From a checkpoint of a small mixture-of-experts model trained on Wikipedia: 8 layers, vocabulary 32000.
Below are experts of layer 2 (counted from 0) of a mixture-of-experts language model. Rows are named router (the router's row for the expert), gate (a neuron's input weights, with its number), up (a neuron's input weights, with its number), down (a neuron's output weights, with its number) and show model dimensions 0-191. Each number is 500 + 40 x the weight over its row's rms, rounded and kept within 0 to 999. Numbers have three digits each.
Before each expert's rows: a language model's description of what the expert responds to; "gets" lists some tokens that make up at least twice as much of what it gets as of all text. This comes from a sample of Wikipedia text that the model never trained on. Tokens count by the router's weight.

# expert 14
Description: Opening parentheses and quotation marks after names or titles, plus slashes, dashes and bytes of non-Latin script, e.g. "(born", "(Sphagnum", "(recorded".
gets: " (", " \"", "/", " /", "–", " '"
router:476547506579499500580479497487532475479562540521513506540519538506527513488500491563534470471492513550487495510570501519536469550463550512573517466578569491537611473553550462535511499473489523546500487416475535519505506465456461575539504474534592509460476452462491426481531531491449496539485437555476542534523468523444481472512471385467490518517468499466550536509548495527500455510474485565496600508448417516510524507452528561499525568437510514518534505566467447429546503559525472503392521453511482417509511527550542540496472456504510465540413519464512535477461531511536539545
gate5:472435423493532511510416527472499576489491594484555492506518544514531488533438440495460507457461591530520516551515536470503466493501525465561421557490503562453511458442526503473537533459482465506529561459478476513487468511490490507552570505467482470493521474494588541529455543459469520453542481504409466462572527559495554485498495483476494456504502624541554504455471535471435542484482512509470517452502527543586516566437548464525511451527404468502420524540479511546542484553525478510470481483484525530496490503498490542534477558496547471468501535464485510587433506530559397476
up5:494614537484497533492502515496473361505493546515539465455448557498565435545552506496546465450532465464497493464474491603485570469507494487457517505523424494470471620515493522540582515592512571513527523510515531522463604452473503477513493495530481508493435484537505459495541504416598464515545509495572480455479485512507539466480493551464526506536508440546515518540406492517493521519502457489541497470481552458453560499535494506417526511517529623459516524488511558472494444445569479467524524444505462460493499467543508487509537495494523518492513468567531500490516501502459524466
down5:481519488546501475473559438515537556498545517516558544568538431541534520508515495525575531444479543458485477475505543545448473440534579516510544536487520496477482469473527513418463495503546432521512461601476534567467545474528528520549416512563492499539484509515531564544531489473428512502515503550540556495535460538533584554530527580511504545430568434533435489444535453500489475556542520476494582493555494506517468511510530567498510542523474530563497516542492433468509455468475477527548470559489533483546537412455461476542531541536455497497444486537423463402496523462496485504

# expert 33
Description: Standalone space tokens, mostly empty cells in wiki tables such as election results and filmographies, and stray spaces before a word in prose.
gets: " ", "path", " Club", "maker", " youth", " Professional"
router:481515441482536479503498549495520491554497498473528543511492548417459504551433502451451515432503491473473483507596400570497500505519474513490530522491486503460432479575547594443528547533457499495537477478511465467499475531459573547483476504505556486545541531555536481463514522504523505543530428475543534525565459509444461453467536541536496474479518479472532484519546525492473502455564495597594491527567542498498560500462495511510475444449524467530554554474481443489568508458529526577599526543482463451457564457432514512495469449439503469540499506525538607469471540493473488576
gate2:580554472474482431537550524457498503533563524480508494487488482496558522540497479535488503470450510499558484535505505470435428521484474497538495546481470498504476457470492496503466415438494540438524508472431489425512512545454428508517473456415515458501471412473560568442507488536483488492517501597440513472484521537472481460510494488530420456501535583467478488446539486485524516428493595508565544409476509578516500557525616469513516479494490492490508500465505496607517503511530422510482447478472480533515481570489477503452492491550492537386454560487537506514484546466497419507
up2:572458505482513487553516537444568464576540490483487499577467496495520582505495504478485466473463453493505514611514503494455424488492518523514479527437534508476486492475513505468448481514515361445561469566562520471492466536466477503506487541479516578390503453481504522506489545526506455481466526519501473523465503505492530441491507525536493447472580585493496597485501500515480535415520511480496441507528532494498504551547546523573489479575487420483521483461510511586478494505493430440477472506508494526510515555534463530451446469535439448358521515425543496540523509530517477483
down2:515486444426459461498469528502538519498518449499484563470491433484485538539494544451508454445473473503454462557529468445593500494483551515460485549515517466450563475549515557507452514519522511466490502420547502484538467519517497566467482520517528437530582487486575451461453488423478497432530476474480521591502510479553590452444457472490456489521474488505491555513478500536468456545525480465573457575499492505518579535458516429470478419538519491454616536432458455440443531515544449449527470550483575471430480467540567489514518454487458501504495469566490515526478497478521464462

# expert 46
Description: Byte pieces of Indic, Bengali or Japanese script, plus word-endings of foreign names like Mircea, rosacea, and some table numbers.
gets: " the", "ña", "tah", "cho", " 7", "shaped"
router:507515501479529538512541526491518512530510489549506558472466536398426480453461503489475495467463525524510521510592310534504479502509518535488570513449479482411439521547517575525539565429518491521496493507489506494489474516515523480440495499493511536502568541592551496470507524515532522489487470477505464535509469470510450465474516513461561495485432464478519505487548470502475446400519461534608456512570496516509538470471526529544503476490493468487494568497520517509498548503519502614607452510501507495498564470460454503529469476492434454577520512529499603515471509473538489559
gate0:532528524531484440542405521519467515458459545465506469456529468502479553499491487523508445464451527519530485569543466482460491417474463508472542505431452482501498504482493541490501435552509518455530428422472565513531468471454513545513566513456513518513498543524486555495517394509495536484521560458448505485480515597475465489530414602525487522497477472505493472500463503473486520476442551486460553513536537504527530541514472508472488358591544579453518535511540558469587507567526541523474518501445431521540474501562531472444486527447528524437467432507572521488552523491513508473
up0:459466456548495494472492508460459576468515432551533534486482550508581467498468495418499519550490518473522520589522443522489529591483522550464437482545495419537517490477549474502544492424445475448446515491479472464530470538507543472499485545514565523535475526544487526488445541508494506460458541497554454565519493486529487570516521434496519548528502470501515488466509504582440459471493431488493482550509523457487581551506500526501563533518565471554473477466442478519427549363544573576430491469448460522460453450500432463467488549515451488495521520472457537474469486550485437536
down0:472524422510484508426495528501518459487483403430457480524490500496525513515473518457474430507473540517500497556520483481544517420425463537500503448538536505505536523507552434505477514511418473498463511505453431490552535503454494514458524558500465503545492504450462530598577432520558518456533497507446484458617509513458472491423503486494444502544595472498565571557549463587523449475462416490531479538551534546527482470509498545475534488484471479559474489475552517525467507467485542551440459562525491456560499500519501498474479558512523536443539510622542495485464521510517565518

# expert 27
Description: Word-final pieces "er", "ers", "ker" completing nouns and names such as Refriger-ated, Box-er, Murder-er, plus "help", "attack" and underscores in math.
gets: "er", "ers", "ker", "_", " help", " also"
router:543505440473526520532564580551509576531558465543527555421476511478519480517458510457538488488519496499450549524524357510511511475491518547490562537430506480418482529521554561506507504498474493494489503415509494482498468565543510541459465542545496476490544540553541488504528489482456483487474523408483451574456482535542439493479532567494546490503459483514521532474540465483481515402527466529552568511548458542511546477465489539558421466449485482529536554470510451505477516460513490600576536503501543426477580538519467554525476478532456482528453537559516591517462513453501482512
gate0:511477494561489518514521520502509504487416491484489497554546475564509473521488489523543428479548492530463518489446508607500542565453545511479508504537494495552420487426477442431429502565469478474391612462541458483556447506504420487482473419434503481496537509475535387530507479524472547527472482520559514469464552535506484515442456481534499544520479468441479517433507484472573442490396468453499501470516486482530542535498489483483469447553602570541460513549481460540532483514505578498494503467484500517478501505481454452527521487510451455519509528501432447484530504458495478580
up0:514506492465502517504525514534507538511492497513498527461534468542515464529428578535504554503491533529445536498421533503504498518471469526589469516508537538480456503388529521493478534493487514507499554420383508410527494480574589518526471488461514439475520522505522554522444496428461525586563429534427520475462487496490462512521473495503489561501557533441439386512488503487490499468541529482439507451535478558482501555549478514485476495436518548499470437483484514482520362519580497470502514494515469472575454513458406519493534547514553544490525533545442500532472500480532455486
down0:472498506507461465565452573498492465501443504525458409466487535533489403519520562464483418509488527439591522433533529482474463595507517537490548523479477430547529539456553511470550432548476493478494542530555495596448495556484490451537440449471528485530466542565481540481579510486453477461547522474510442485490537473544478488494478484472477449519540434525476483446537622504536503487458477475521475523502530460545532490548557563456549520520499464542502527505462441476459539561535483507481543524509574454522529549432457447486428491448524497457496484518520466574450491473475498516

# expert 40
Description: Pipe characters separating cells in wiki tables, after stats, scores, times or names, plus occasional verbs like stay, remain, served.
gets: " |", " stay", "station", " remain", " transcription"
router:478531496479423532468468568435459497537554467528519382491523421472539440507503513582482524457505494453541502443535507485490530541550547514521446557543503478518455474458472449499526517507517491512560556529476492589550507512483492498519476520483542466495418483469522516518448530511452450460573487582513478485458467491494504462435439467589557481532540513518455555479490585529433466519503562463483536473534565452490514500466465551495554533456543467537536550566519463506515443454520440457511487440535547464420528464480513588518492487467524513437471543435539449535504472437469494454
gate1:529537510568499508508569540448613443474483482485535465527497477473391501496446486468427472527524463421499491462482517556517484503517508477499473565455455473518490515463457427508511510541497492479422482490443559506570505377459463516513492544465512551498460593471475472484573526512493449521440439512503530510510530550495525414545458524472497544431505494507483493494518474472559481518549534489501527482501489545486531500610451486537494513451584502513458523502540483487426396499573518482544558433549472529498513478483500469479491442449457556538491565521517475459529436508495510570
up1:479524532539503498516487560461608443523478505491486516518473473505473453502483515466432415526537515461486525492474526473447505504454502470443477541489505439525497525449404511402496520492491479413422503455453481474570502422431458431560468547464502458481474587408499563571561533559486492491465508520505541540502547503494488488520417519521519561472501532503514456434510466472531496514594481486540525444508503499490544463513505506550487508509561534512457504482475463473429423501580509483478596480494480511485518438429499465493497487443463530561577518568452511465550488499487533544
down1:575503481393488472530546588446519487549469545549532515502539520558451503491567445515537481507512491439495440579476476451561525470506479512540408462455502464481537548491470479551483539533475492502446499470511495548562529512526564440524449541515544468447563449520552525481502473551493490440485595486513490536489500469464487428427471522511460538551498537447548488496483463503481541572484522541467617478451513455410508478511543468604505404571486551502540517508463547513483507443520435525484488545477486442497485487481471571520496574513502505537488551503537536501490482516484519510

# expert 44
Description: Determiners and auxiliaries starting a noun phrase or verb chain, like a, an, his, its, their, had, has, been, plus adverbs like somewhat.
gets: " a", " an", " his", " had", " has", " its"
router:493506511543473447536499487485482484499421562460445525507530483493559450432559518531559510462482513366526470559529523521562492516498431496484521542494497486482464501458497545462499531542475489490499517462521489528518489464410508491520499431551494442506495496456393515508543481536435504573504568478464491455471492517443526553568550517518424454464514484507480526519508519469539486612553487429500531500554483536476444532568464481516431530386519481464512525552488492502484506522559463412406532478472536555481435512516569506550516475537559502496497450538509480412496521521561504520
gate0:516455541491515487514537518548516463481507492509480494499523497538484499551501464494506438523563518554544577487496510504537458541499533509454504484488518439557482533531495481448503512570400534468541507499515493544480524493512529510511450512579523462567518557574454537486476452504502546524493470450435522476550492427524512526491511501510488496571528467460497444445494457520546476514453506490476520553464526489447477435487460675434490491486560531479537503535429477477488542477535575478505517489516526475567407521509461459522486476531492624553514600499475507565562428530447408456
up0:474524512484496479507449511560486494484485530517516479450589450510516456508549492482551430537518510535513603465497503558501488499521498501481484524481379469511493599548515475474549589537538498476500484476502490539545536478518564514498503491615504468495454558593461514549562458580466517554509463482520547542517506494495547488495480467501523489594570446523590512520478481482512491474453505480490531629524543457477556470509484564528494499460552513518449476561473481365536545464480531517533501531481523421547496471501492470504505508504524534602562553507480514475510471490483528481
down0:538451451520510489597504517574543512500493584412516524508463504478499516494532476496534496513513489403519477534523464457557465454558473439451554546519473488441527446492483448412445537523474520543443482449481479545457572469465485502465481505503417499513428510530505510543533416510473523492459544538513558555508533444440478617429417471517495524532508496433469501486570466428473502445479452454433514537441529479480454491490487510512489535422467484514483491489488557493532480497545503499529477563520489436581450494473493516517570535523538458499516481563483521462490566437496456545

# expert 63
Description: Number pieces with attached punctuation, such as a day plus comma after a month ("7,"), an opening parenthesis plus digits ("(13"), or range pieces like "–19".
gets: "–19", " (18", " per", " 3,", " (1", " (6"
router:470475483574406515597485493483493555545507460500489488455466473555471489504492533554451484509481497541525491519548424507549477512461506503495478504428493538521529557526502462545540494426475474590544474469472561551518430498563494454406575441473483518478465528514427483537517518485509490553470534552453447518459486516458506476528480443517537500575405397471575507495519480480517499438526455449524508487537543525557466487466513502500494459492504542548492534490505542516451551545526507565458479468487476504507633438566498447482488498554453492559486509544500596514440496471487509446
gate6:473491498487490507470493557474538493469539478538448526503514460602560526588460486554454445421535590543522461483501534575514432464447515471552572554482509535448514503478474504501445510500419444515465559466504473497526487541510529515506474534426476463521515448502543541509546478482508540505509509442507493489482536532496469559467438512510546558484494486514438437476395493497475503498512466539482501479449459511475473532425500403568516549487489515504528557449419488513463414482502533518464509564475477462503466519406513518492506501471465500506472548497615514482515595577588498496
up6:441550555465472584518552483506503498517435528509397480536451505549494477457530569436528491393523526576499478460538498473537448416481555524524486504486520453545488580495452484496474551539483501477483565580458445425443464497428484493514503569502563536547450514446517482526538519517522482502477447492461525488406500534457438528483496486456505513518513473425506457521542556491521484533487499504513515458461461535540464490539442499417520471463533524508487513503477540479528533529429447461449496522474442556462460422509479512520537500434552435496451502501497536489607514506480588521
down6:496483470479480489537486473440493539500501466502534532495531510533500492469514580483419457425489552463563497440497507517571485445551508518485460496587558461542544477523556492519500524481580528492561584500454464544484510459555564540536471454422502523525579428435468494477489447422503551443461541478453537529496501488554493512505476536546497521573458466547526470474451529608538518502496468521498473555509478559505459551533425478510524532453588513504502526505523475498500494498576556484505474481453492540456492500477627487505394493538484511534495510490491452541535524532570444559

# expert 31
Description: Pipe separators in wiki tables and numbered list markers like 1., 6. starting track listings and ranked lists.
gets: " |", "1.", "2.", "3.", "4.", "7."
router:521502483518489521533562517510516564484521503546492559494584562456413557440502522475448509473486555485469492565520388518544507512506522565489519477473554498480465474517507547475548566431492471494449546485452466519462481516528497491453452547497509467541571500572488500538475516487512539468485480505522501583435520507490443498479577525463506455448474430497530508498602505464508510445508471467588523511587530479516457504440531551529483468501485544473431556455517474511433527520534486569559479511467518511463550511501473478587425496486468447613487501494490606488457520525498417481
gate0:532476625504426473515532573543531543573537501459473510578511532541511532498528454404460517508465560513491470507465538491535530449457520405476501531552546511451510520548465453487485480524459532510546517496492503573533554487487452509505432443539473465505468508448576537509480416459518510496489453520510600527524514552483510567520472524509481550456582508523517443475517534466506500518475477419499475563442452482519498404500499531475530519476484489490463486513556470529500540539544534493517445453495491478559357520519528486438541503506457529547523478537535420554545527524466510469
up0:500557465534607474534550424473510484511453513472530489594492444481507471466488535620546467470487421486492473490465503574495504463533461587517464489483460486534569504437554535546512492454475553468492483476477496463527489474514549494515484497469453458468530547499437505487476563499484452508505539479539466429477493416464561425471500543458517471540448512534559538486467536502464517558521522566464585501460483553463459495549486412423396469523480502458525489508444559491579488525544491478535557516523503508374542486490462490499538531467500503469526484492512527489502518514421531513
down0:572503484430481493578534471481510524430444516515491545557556512503472549581543474542518514458476465542509449436474494586372514494569500515497505585497470483609562518538496491493533476495435503477525428523527521506523534474445452484552496502552394468490448527499509514433457490568531510534566468471488496544529553496439518513486499542506457503500455467516484495491500514468506508584553458508413475553471493486551486429575482524491492539482472523499500490517490364464515524530519434497498508495537516441455513481520446459485573542494487499537477444548542488442501493446499461486